Experts of a small language model.
Training: a variant of Muon for the experts, 326M tokens, 4335 steps.
Below are experts of layer 7 (counted from 0) of a mixture-of-experts language model. Rows are named router (the router's row for the expert), gate (a neuron's input weights, with its number), up (a neuron's input weights, with its number) and show model dimensions 0-191. Each number is 128 + 24 x the weight over its row's rms, rounded and kept within 0 to 255. Numbers have three digits each.
Before each expert's rows: "gets" lists some tokens that make up at least twice as much of what it gets as of all text; "mostly gets" lists some tokens that are sent to it at least half of the time. This comes from a sample of Wikipedia text that the model never trained on. Tokens count by the router's weight.

# expert 3
gets: ".", "9", ").", "\".", ".\"", "=="
mostly gets: "ucc", "\".", " ==", ".\"", ").", "."
router:141152097105110154107114122108112153152116139126131150090092146108125175129110106158123148103120094127149155115160096144113176083121165144113107142134122124099093137139111118135132117146130161080105132104113121078115110140077126102149170160119094126132133112135119114147171124148130116140120115110110106151117141138056147137183173146084084134137107151150119097132137204155100129128105098166138113128124128159164155136126098151107149145175127092136112122140147125144165106122121107120134081153147091145154111132138183169106139137075115175136146149132123168162138107162162143149
gate0:152119101150132140118105182142130138162201116132111094127157137126168131121123123162113120132121103172134151108151139121110136109094178115123136151118137092160108094091107171118153147110142150109097111145151128187119186130132115105126148121128162134119153118126160161140127134073120157095132124162124105095115086152110125123165131132079163155138113121160103079139114120123133143118165105116108081121116144180121111105109123099115132151145147159108126138152123175124127143094112161138168152143164121143144152128140100127125121082140149133151112114106148127138141143142138129106
up0:116115160115121105110132070121130143121082133109133168128096095142108119147122142116152142105169142108123135154159143148135085139122076136120120125118094120102159160171121103114101118124127109145157132108122143088129077131131129142143094147117134116120115136153127077123133129164161075173111140102145140150145149094132119143095163107172084116068113138075172169116121117129126104148121138139164175135149109102139146168115119142132131123122125098139121139111104096123152125159153121123093116132076160128139125123132148115116129154111096158110122125144115150131117119092105124106
gate1:140166134162130088120168121143123120133141133182129136165090116131167116147115103138141104100086144120150140123109160167132144152085123119109114164107144092156158103166151144124090119127168162118108103153085161128155163116120129117077115127143130109110139120097124133088159138101112154127151141088145118145147153117118121106145085100140133127162137125162146095120152122162135083103125012121113130135146126121150157131100143119137133123138124108092098128186148115120111103124132125110165125102167154114148129171121176144142063098125126208156144129144113163106090143123117089130
up1:145150127140093093098124118176119154132092096136141139123164103123154102132166100132141137088097117123106135104144131146135153130110132130090136159122135095094157159099150160117086127135171174113078104176142147092136156150139137175125123119105098146125144141127123112083164133130125127135114150136129132136149170112132142097101104151126138126141114112165107125111135140167134160151125061094152088089126118116131128081129084100128114132108102115094089106160157131108110110154143145161174111136206131086142118117122091129143100149116153154192158127099155161130121142130123095135

# expert 11
gets: " the", " in", " of", " to", " on", " for"
mostly gets: " during", " against", " until", " between", " from", "In"
router:146126109152120111149100147122075133122129124159130168107113184154122146106100122115156117116171111122159116136121135168148099068125135117121132135147113139142114146155147129105131106143089142150086130104140148154141117139138155156094145141150134128119108121105129134123144094122112140141108125110120116122136149126111147111140123093157165120150102128112114159147114150179159139151123106163140130118147136139124089140111111124136116133148121142080016129136176157130182128104141185144145143172152126167125128172135122117101127146087152163116080145143117153113119093158108133133
gate0:139148136146119129070110140139095083145111092146086123120089156153146127137113118092185116134117063113147065141107156131090131128137174139142167125108178159114145052149118149120184176170158105101125096105123124121174147112119193119169138122132117137121114136061170142125101094126147135152090120142138100164146163152158125119141124168132119153167139161118125156122137108128142129146126129142136129087108130193109114130133142129110151171119156145134115126108133117121097156106119158147142155163162139133133101100132135138114095086114121114116105148104141072155150100137097129138
up0:176107109134138114167100122108098141098150111155107109136164131132141127072111130110110074119130122114130124131124108179150155101130162128138129136113105081099137166164092116165101103112121096140157112164127139172143111138114105124088139098112127102107114122094121129094140149138144128099135097123152133146107134145181119123091177120168097107136141132123096135132131121185139143099109125133137153145125133107111150116085145124131111110120100151154117142127179113141168129148148105127122138174162112113094127105120141105112132102142156138172093135124190115120135083152129102109
gate1:122111136131122099112144157184148109121152106141112108113144119064098136119153159119130154138109109178135187140101117118120140099164172105126143099157129098146114146133093109121097120123113181120105128106137113166149129172108143136140095123152190163083119164140159125125095109105105116113088167157171126137090136104109129122093142128154161148162134144142148137085135183154121132103102132105101166108092111141086085085129139187121139154113111120112116106134112144148104117129136157117147129170127117152120106146125127164073103086145161127123150139173132102148130135161145111120
up1:154133117159133157159133121117106159140126137145132144138125113130149141185157096132095118108124185105107119097085125139100140171102134125154138150129124132131167141123142148124150147126125111107159145139112107059122141127135113123175165117117130116161113095173064089106090138123142123167116107120100104138133117137108161116123152171131088121076122097136102100130139054073101151172106123171130111132125147177140141158189112117134165168108097105137165170176113107148146140183101116150106105110116133090134119123111112160127126157130143126117101140094115142120115162106136123089

# expert 12
gets: " the", " a", " is", " The", " was", "The"
mostly gets: "inia", "ucc", " original", "idae", " small", " species"
router:151140126119119121115144177130086125166157130131124193119106151076108188130096158151165145118120112122090180158147102136123159113123173146120106172119149112185120128144141139100134117128152133141099104122121123123140123149125153112124123105123090121161141120096106175143147132121113115174137112159093146139122073159106141114150149185081096098102113142127150125153181123136115133153123097098141138141184152138148112090094169112074145131145120113109103116152114117147134122141144112087151111135136140076143113148193151208143142118177147169125132132143113144108137096148124148167
gate0:151149111148088120113165115104135120169104144156151113112122120124143115140129146117142143104123117125141147140119136151156185139105137091121097165160093124109125121159116132101188149124109102093119112126122092132166145095171147165087096168123100097142126135085115167141100094160139124131095133150093161149134085107096132127139071173116120145099124187147139160094141153127129118113127121113127120128122127127126093103155108121096124123164129161130126193125105121120160135132108128121166127133146154131126131148165118172095132083140115133116124131146128138128116075132146136156
up0:158109107134137080114111135119137139122168162134127156155157145134125116152164107099141158109130115130116135132162127111202071077147124141142133111202087123124106172108119155160107114117123110156090148164097133127117147099099118140119129089152171158147152144115163082147124143146117149117157101134105184109102118154127118123126175137144118116131110130076075143114150087132149157143126122147116096096131097126127127151104151163093130111138127133106147160176134153111143158147116126093124125131115126094170154108107164105119131110119123125149203169163122158073089100146116112139
gate1:120120121146087110106139132134149133149112128120126105100075144092112161145132157136147111136162124176164137138138148142135107131138131192106093126107148137145146115128115082128123104133162113118160112116110153185139133142105128168123117142152124139090115121114129113134130172111112119128148133162149138104180153132128122097113133134155123106108127144111139128129176098132144141099130115167118126148124139125108209109137117114107135169075105129146130120106092125098134171110116165134152111108140114115174153171141084169100138114134171116185100148094114118148163112123139168137
up1:125088117112160099127127094117143180157129142116125143189101129140171106108149097137122162136117134101101113110140133175164147150107093033117114153133162147119118167155118153128112177132139147121142143134137135118114144128185127106124132134113148107179151108154128105143148147138135125141097143122086128170079136115146161074144121117137158186109128146156142147114093137140153146127107128115165137104118139104167114123143128182145127102128130125121126142139127138164123098151099061135142144139123117126121122124160126107171143106119180129097135124145135120101106131124108082074

# expert 6
gets: "0", "5", "6", "8", "4", "3"
mostly gets: "′", "″", " sq", "%", " km", " \\"
router:159112103139124123165139150103141116176094100155178112152081122124137169074125167107140108132112178126157130130114130121148148198144175155147165108095116106100145142133139153112146168126136129163163138111094141141142131112159145133077126100081108136114129093103155162075153123113127098129128101103103165122150105164106102129153155128075133130114103107116138131134129118148087098130111086158107148100095116120125110106052159117107153111125152133123107125124117124151136147118124104123112075111137118160135118156084136147103119114149125131178102087132133153129130142107170076102
gate4:112159133079144165117109175179120145175144129119117140119126123099151179164101134167094143120126144172140090134130159105127138147166114098152149117144123168138067127122119124117113127152108164134160104083072118116109080106126132082112120115173107116149151138106133156136131170119104123130087140120098153101092140145121161111130150124141050140134074108141154116134151151166164141175160122134134111118095112142131122113148132106134098126120121129101100101128111087131145107137140152164087153127132163125127104118094159189095160121110173148127152139117128153156109143131122132119
up4:080142115089156133137122191138139126147158129128131119099088169110134159144119153149075150112152155192126111170161167111122139163129145134140159106106140190126072120108116114101108139168136165114123132105130104114149088152137152087135151091157103084151115163120152154156113148097117073145081158143099128139132129155138148116138156143156114162143097112121188119140120120130117145169158133142166095146102110135105142100145140109131125106122129113109107141106094065122108127155135140157119163128142128158111128125096117184111137117131114124097149127135119146129119154136149130119
gate5:095080099148121142139157145157140152114105091133140126170163194117130103157091120128116091154092156132140119091112104133126102152143109137126129153140152160118136072126149145111152190094161135129146099104119158136132128159101129085150161086080130141160131111121175107131149137139133151143105126134180127124137125113151118136148097105144127098160100118079133101114117156127100093124102116124128137123116148140121118113066137109122139142111125093141127125190131147161136160184149142129120119147143121108109133158116125134157078136097148102156129106109151127144084117114141151156
up5:138140130111148136122083093097131122106159147100145112087131070123138148114139116139151150143121100133142143157157125106128165128108127117122123105103118147148118115114139113124136081168088125130102131123135094127092126105148115176100115140151123135129098141109094130118146130115138110147145125112070127138113125121121122120103131103121094159101139119149125147137128076110126162130147140124134122157132144112122124110127087157123093141125114111110122115094120112144098091102127113127146168090122154124143124121167153145138169128171117144059103151150159144112154118142079113110

# expert 0
gets: "\n", " |", "==", " =", ")", " =="
mostly gets: " ==", " ===", " MPC", "|---|---|---|", "|---|---|---|---|---|", "|---|---|---|---|---|---|"
router:102120113163151152135143122109116134112082140094117160139108152139109156125108133145135128103129098156162098128174155140102120100104129139145132147154127111135140130118151128155116127123107129177146132124122119138108134118108127127145130142142061115174141155126123128122104142153160178113131148098120176136128118140102168188117114100088142102085114129136139123141140131118125095108122084109137137178162157159109121131140110140165148132110138146140098105149098101123125136096112119124153127121119094123103115122129116112135124086090122107125128129144121138125117105144133152170
gate4:120126123109119106070121139087139130147094129106110124086116094114109151127136129104190153154164070119145171148159146126116155141134087112141120132147139112077130177156118119134145144143111080069124052165113120096108157137152138126156113159143138113126139120124136139111103130098125135148140132161108128092100133168078119137126132079120141140110110113150128124116160146140165138163160121109126098127128134163135107160132120095121116100142101127154126168115117179136152093119079183136130087125107133127130123134107133139110121153135108075120115176197127131124110150129142142158
up4:177116115107121150167135105148120158130151142121133120137124152162148050128148099155064101116111190118123117126120088130135105133147138136129097135129140159167077081112150141142133138104132179176113173091135146142144113092132096125108140114122121166109104115142143122137155163152136092154095152099148135167188113086176094134134103158140149092144122149168126128143097096142153109071077116130133143139135116118134152111133107118137105142145134133118133094118123082142117175153194143103145141128149125145125156114127116126123140163127154141130153104080126110144124069135148112125
gate5:171152129151129109104164104135117164077089159097099110149166127140105094122096088135120145132114148105124081131155066129107091108089109137146137153143125139118173132094146157111115138084098093138150121120086163104116102097125137117121132120140076126146123140138129159130164143148144118145151163118106139146143128107064149143112159111099111095121132155138117130131105122105121102145095119089165152130150113115175141139139158108128121111102168142147118106133132114135139118166122125128101154106113144147107180133080143111099129108135115149114122140110130151135121096173123163137
up5:127102124139109159152126100155100123090127149113132105139127121128129094108124143103121131053078088093118095119143095124121144184128149076115131119106107115144144150128101136110128154140150131182149176126106144099118107093167112139118141144097140169120159129077138109100122116126123147122138137140116084149191137140113137121152120124108131155140120080082116131122119108130139119104118123145100134137098158074120134101129076152114093167124113105140125094142130070094174119115127123133119146154130134053112144167108137165147154125136135132148082116138103137159111125157150177104

# expert 4
gets: " ", "0", "9", "1", "–", " ("
mostly gets: "′", " −", "–", " ", " +", "_{"
router:135099104147097110078095149088148156113134135162104124057133146126133128106111096155122153100126104119161151115142103128129102090146142120185087159130177143134134134122153108119144166173105111119103137138137164120114091119120125090134139132108104143190162136141106093137114117099089113152139145147104149147115085160090184133120113138135136104128102153166120166137138109138122195141118097131156086126141118153092147132112131097109155104140134116116097150131109110100164133171163122134113118149163105085118144130136133086130137092141105149149100105188141150139125121089144132096
gate4:134106140122127095097170137127122148124146138150103135099114108157113105109134115136155092159158108178138160175139111137177079133144151147133096155065150106119165115143176140126139157082127120131174163160118126107121134176149149084112128138091126139154106104136104148137075098138111158156119177123131120114111094127174157096131143126135100149102142125126123146165064095128144148151133126121142105114137100129086133138110203052131112104146133147132121147150118122122132120180143107149122152109130129130105101126106131094150132138151136217138155110106126103130143135144140088123
up4:107096106155098157150154147131147143117143144140133120111095137151119104110167122122131138145139138109109126186167108138158114097136140118126073133094145085087166144142129145089069139075135107118133131108128157111126123164142171064122132114108119147108128159110116130124123085150131147113142151086108138102140123128169131113119109114135108103147130156127126126126068106099135143138150122105142109142123122132116151110065151054138113142143090132119101187133146116127123101153152092178141139171135156164093118128126122124094147124149162135142172129086150099114105143108122095088
gate5:150092154118074168091101161151118104170165136121110142108130113109151173120126133120101146136129126096134143125175131141131084142128136143138138137140145150104094144082126126126148137104103086124078127161127109086123115102076108107118158139157130115142128148141143105112121117161095122168167105155101155129146123107128101145137165106133135124083090135117126130115106135097165120153133117086134148141092146150134145099081118119132149150105149147142124093141142169132165135104109125101099136136135078119110117113087153119117121112136099157115133132116105117154112153140147217167
up5:124167082120132138141112117147128148118128163141122121129126145133148102124143098127119119140136140141151134097121150126121133109105125149105125115092154141140083161140129169112147121199152180123162163163114129162067092088129088110113113143124130121147176114149134125109153128097144149074129128121126132126151134126116124125154094084115162127146176141134133178124136144122149109122125122177104141123130134127155128144198127125169118112150138093121122117140070154076128135149178195122133138138154102145135140143141089143144181146110090122093131155149166127130137124097134132123

# expert 8
gets: ",", ")", "),", "i", " he", " He"
mostly gets: " Thomas", " David", " Michael", " Mike", " Chris", " James"
router:131137110098139126139155163159098129139111117166108175128107090121091136147103131139119126131143122101217100136154138175085124126147132113110120143128180127118153123111150134127149144145153097111113092137125109128107161134109103134080148083137066136097135095130165135129145136125119112133130193145069115136114086175123142141122145152126099121138093105085087111136125153128085164113173099152116127135122094189095146124103152145169139135146142119146094130125087096134159112137157138130147128165116132137159142179112163153176111106146113135164136105115144166147154102083116137131
gate0:102156093132099078178169170147066139118104130142106141146132161154169094166144096184129091150168140121147092141123136137080150122167151157081144129136165131136162149104170150143155164163151152131124123120152123140109146163107077128115183149094146145115133088134141128125120115136171116146093132138161122146144106122114113171138131105139120138129112153100116175106148152139160144152102118081166124127092116123110111138100071149132131151156148130134140138128139140139145155142141154138143143126123129130107116110131159177141084114128106109152141106163160139103101115119110142122
up0:151155120120130111138151139099152099149175170175138113141108113131139113120136136151114093120176113117167126115110108123099144125151153159174090136161190135145147118108096163147150144122151158155166149118134157113130114130135088110121186125074135123091104090154129146104152078146142136159145087132113110135126113140097112106091127143100119119105161137134118133119147090140131118122150129169149135125089162154106153147128140142069138149120128133110097114136143118138146135129155103102140128120105159108138124137111107196156088100132105123133133129181139138152144163114069127105
gate1:089145128106106090128112167155108142101130087106131131152126119113121125107166126104150127165072128114154110142131109096147139128078096124117126106106131070138125119141121130164174141150097112128136136050108107108119131165131158136113132158091101139102118111115149152085166147115122152160126161171165122163109060169113159157120146121064149148096133145101122122128079140126197148122144122084138152133094133116137144136163114128136131149136153090170119121128103132117175124123163130114163115136135132131120124096137133109123095138167110103182147126137144134129174184142144106138
up1:179139111143142140110120080148132101140127145105158140134150135140140131157122130186110164104182135160099145125069129103116103101176170125153149147152120159124103134104138147094103081088124130128118147128103142125146124069117110136144107115161128105161155130130096099139136107146114140106100122145090144136177186136154110109152139126144095079154142142154104092093156102132120140126150131161137103143161130095151135131127128121157127125143083153097138103141149149172093130110114137150155136138142133088121141165098117132148138122057134130114125091163090105115082110106070130114

# expert 14
gets: ",", " and", " that", " to", " he", " which"
mostly gets: " where", " which", " they", " who", " would", " she"
router:090121090163126139162130147134158142097148140150161174098105129108141126126096101166151107128120073121131139143170138125132144161114098127131118114167163126140080129148134182146109153133112109106152160141153154091133150118149129109106164146110143109140147115136121127147174123159098143113122147120096094154100098141151159111171107116092126110118184117103121125134153107147128127117117100114157097122094189131135180146055122120129149156136118123136063131109123144137145116124168122103119130165150137150129140148135104131150135153063164131152143106156121138097132103141115130148
gate0:114126129139145121062106110129147080103129144137118132147140142141140093140087109103091117140129119135103143152154167130102120115139141112120127117155124134108135127160126140135164147132136160164132142084120170197138088140155116118131134077105141137147127140151130146129106138146083153140118137135136147182172127165131120118131111135119121153126123114134125125115153121139146112107107121143072160120118120125088144128117131143100173123138139141124132108168140145135124120139127129130172113111136110114111087168144130143153115115142129076109153134117153132119129114114116100143
up0:153135118104126127122166073145114103079138125154186120123114124111144134074153108123138116137108153114129131133116106128127156081108110128090142139165109123099133100112123149143189144178116150124114102077085131179116101092177108133108133131125161144147138149149093169139142119171111161141133147146133118163162101146169112104129121126136146129126130147140109143095105146129153118146101123109051108146115126082144191125104109100074153136100127146150125105135129137146114146091164170150152146122154101108095121133152132139133111131163125102137156120125139113104115119107122120130
gate1:129110108110163124143124137153144135176124123124137149125127106166147083119143100114091139159141133119125146122132170102134134135105136147113085113109144085084098120153150147101093084087099130140110116144151146187109115100122144117090138153131135130163098118145127113132127167163199142091097099112145143150158083131117088159144133160124099145158143110107137113119107141195141081099125122180092142141130156118117153151100091133128121150150142142143112097109109092152158119128168108114144122103150134146161096145140115099168134122099161140099111152149134112139171142127134159167
up1:105104120122111169120140112113095125116111146139138120150118146118135156122145168155112122163084114125122127143112120159153135143132139127105161128131143162135169113094105105156120173168156085109133111140139097103100137155131109174147098115107130179106132144137119141156078119086063096136123153133111117119147195094145149112112133140186131113105094157121109149118126134094134141157115133088154153116130072149147107117170130120112125115089094117117128175162118127154077140140050154153096129135111111111100150103139114101080103125143105115156182103119110111162068132107158112092

# expert 13
gets: "1", "2", "3", "4", "5", "6"
mostly gets: " ?", "present", "½", "   ", "disambiguation", " Yes"
router:157084098130120134121146156130143143127107131124119146168126128114150131118121105145128109156132118114165065140102094108100172120165097158133130137133144123109112078132111108146115147085126150147128099121170127145124139108130146135132133139130136156108130112122113167098140179130161160136112137104145177154106124085116101115150130131139152129158133156124130064166161148147148117098128093095137087155150154138149119120128143110123118116132113129115098180103114105131119134134118111091146180147092142114122159110123109157151139122105103150136165132180095135101164136139083145167
gate4:139102134147149167125120130128117136151139117078123153145170109088139098129118118159156139143132137125103102182140129136151156110123080119137141084128079140133105117132086166113146153107107188100077149156147145079113178100150146086120144089141130148132127127120124135134129121103160144098154120142128124138175150136105134162126126127104143133061141149151123103141145116185098152121114117145161149102161165152130162134149139109126165149151134159128111098148091097171127142152117124102106125143089126128116150140093095148166160099143179180145151143135166132088118112087162122102
up4:112114094107098156139120114133156097133080150176148111122103152168130116120091137141087162105139142114139124102113118115140104160133160159124112161156164139153148163145142121167092110174129112128145116093109105151156060139145121158139122169113138102155155120152116092103157099128126125132087124116132131122165092152102126132151118137132120146174070161113119186134120156047131128180130127131122139146101123127127064143114133152087161105068130097137147152085121151106112121133146128169146130105139147112150111166146119086070096162101050141103087138110123117169111159118129129177
gate5:117145081155142118156084104114137171079138159117061132147120111084126109111128109112141134128122088113137110185130126117100134079124132196157138159127100137159096124137118116128119133107116137121094112150154148124117098172129142065105111122145138181142129103128145145110114151091144102139112099109109135092103072111093128136097120074161167122081090141092156157124127102160128101140127113108115078095118106127137128132151169140119095121142105115119140131139147167079145144104131132139138170108145129125108126143137106148098121097145149142119129108176108116080126169160119159197
up5:134142121124134161105093144108096103128128131102147136078158118080122122123120109143129117144104175126129136167141106136101130104108146169126121134069077133078089157160118178111129139112134179156132150162112127118105110103134112100114116140132099137135103140132139127147152218110088110090103153129124157127108114145149107160107070137099146164155128112130166136100115163142104113153181125097125112112144162115109124133130107180106145120087146094147139128128135137139134138122173121118101089101133091116095139055089125104150159160098133105096134150157146107124102135169123185150

# expert 15
gets: " |", "|", ";", ":", " was", " /"
mostly gets: " —;", " champion", " won", " vs", " winning", "|"
router:096128121088135122115129106165107097091138129119135184141133110120138133117073151122142089126109133134155151104125135151095120118117128113124121185147146141135128113146138088168115112131158101142113098158139131158156148134109107084132130123135102109123149136090117102101173116146136097098109100156131138074113075118116147127116120106116141184129116127152147078161178120126109164171160088126138168097117124134115130095112127166111138124146101116121092117133182115115112156159114134142069104097150103145102132151088166082155127145158124122110139127112164152094142116135108132139
gate0:168115128105131124103136124141155128106101131106147145116127102094153122108088118147126121113107130100124142108106111144125111164101093129186133169097123130105145133136157134167097151115136123139102109144124109096128126107114113154094118150148125166147158147168175096144213100190141134176125121118138113153168142109143155152116113092125091113126114094155130144106149099122131107118143115146116118090147144112152100114101147144132142094072131128132145158122159123101130115082146153127166161116117091098118148147123102130150121180139153109121123158139118133101145128123153158148
up0:155130142134118109138128128141155135090111118106151131111131136073176115108116114139138112144119136119107137092122121140120114106130094148158105180113127130099119130134132134161088169126131146129138105148138105100108084120141100116102126164157117144119163160148174101126198083185161106163125092153130094132154142137153137137104114112107101105140127113163139142096169108099124105118142119139104113106168120147151123104099185148143132105086113111112138163123161154061136148070121136126167143101118095085106149147105101126157129169118182104174127151116131140091140145102137161150
gate1:113120122105112147139122105128143143107127151118121153102154127089173135140118150106108139176118112137156142148129094107125111082142118123141138098106141101104137190129160098130134151129106081161164158148129149177102121124065123091141133115129156145129126070085126133123115144160152086043092161139127107125107128160110159137157126118159104138126139161150097108128111113129088138122118118102073144150142108123128136115092109115107140141101140120106122082134113081129142155092158150150141171119127076171098124147127139128106125148126119132165107142117150157129150112113122145153
up1:187102148132171115109107140124098098136120144133167111120101130115090108129114102149136091118128170112143119119141171146156106146127197127113114160146139142111174088138152126124135115120154153087145094132104134129144136138142116161117144126104064112124137182146092120159125121162135139163145108127105108109154138124097062115129185131127116104078136089088152142124187094116150099158120127132164088115133130087117102142143156152123129089171128153162159138129100124104129123136125133101126146108136128111103144139130084103175092127135090128126118092131120099139130122090127087164

# expert 7
gets: "\n", " (", " \"", "-", "==", "==="
mostly gets: " \"", " PS", " WIN", " “", " '", " ESPN"
router:129126095108148128148138126167133134137114147154162106096127137138162124077157061130142105134105113094174136142143120124099175111144105118138129131132106153149129111139143096130144091152123197162131119117103140092181101111119089118113106134172141074122112140094117129147116107112140124073137094107130136093156118135142117150111143132070101102149149147133151153138163123157114146163132094133089137158104152104157126128112126094123155114132130125071101152090168120118143089120127137119132121149128127138103157135132174178153153170128135136135130110153087155163122130142159138146
gate4:133098093144147158166171148125089108089101088133148114138145161155117138093152103182141137125124114138142107140138116186113110133130094126063111122133116147102172103137115140154116150164126152165140130157139149140092118074124146109142148095098117136166144086109088120126120159140076171140132099141116142113145117140104107133137165105143104104142149123094145139098164133159154119108117121157109162165141173085141132125103132090155129151165150114113099106143167093170128130117125140155149173168081155128124116143168135082122147112169103112123143114151118150111110125124104162112
up4:139138135101172138114043116113157162116134133111120154135137101139111118182111161065097150122116145131126141142156158085166125143159119118186122118100148109116129157137135156150155081112117092106165136116083114077185148121185120120155134158110118090127125181144134101153135135084180105111128123124124127150087108158148156161076101113123146136098115135151107138143125111081112153125150126135172114155132099147145082134143146167085125164099088148156176105148133145092149131143119087113103127102131109115118136116100119104097127148115100127125169141109193095130118099135134158088
gate5:090121137185128137174126127157146127124113125161140123180126149143176102084101137141113116085141134090138141100118110134146108155100095118134149114117153147124148116138156116114127143123167164104105146118146124158139093159143094091148095130121102128136165121141143129138126160150159151106132133121111135145112092107139121137086058123099125150102107146136168116103163107162137133105140122139144124157125156145112137181141113108110114122105095167129112120136132080112131142149127127096101107121128111193118144109120153115128128120125146120102141130099147168135104111099175151132
up5:150134065101130153134119085109092167190155141165162148157125094171132125136130141097107093098120136160181176089122112114122147106116125159132162118113115114129093167153111150127139128146142104089130148124149135131099150155128122118083130158140157110126107116160155130124157202090128159155137165099126130123137157143113177133135134185154091100104143120144133150117128120120119157118133135156114154121120160118144133110094110163119151133133119122120126104155104078134192107114112126125138109118137132120110122126097132156129140148160120155118101165155097145148132136145110159124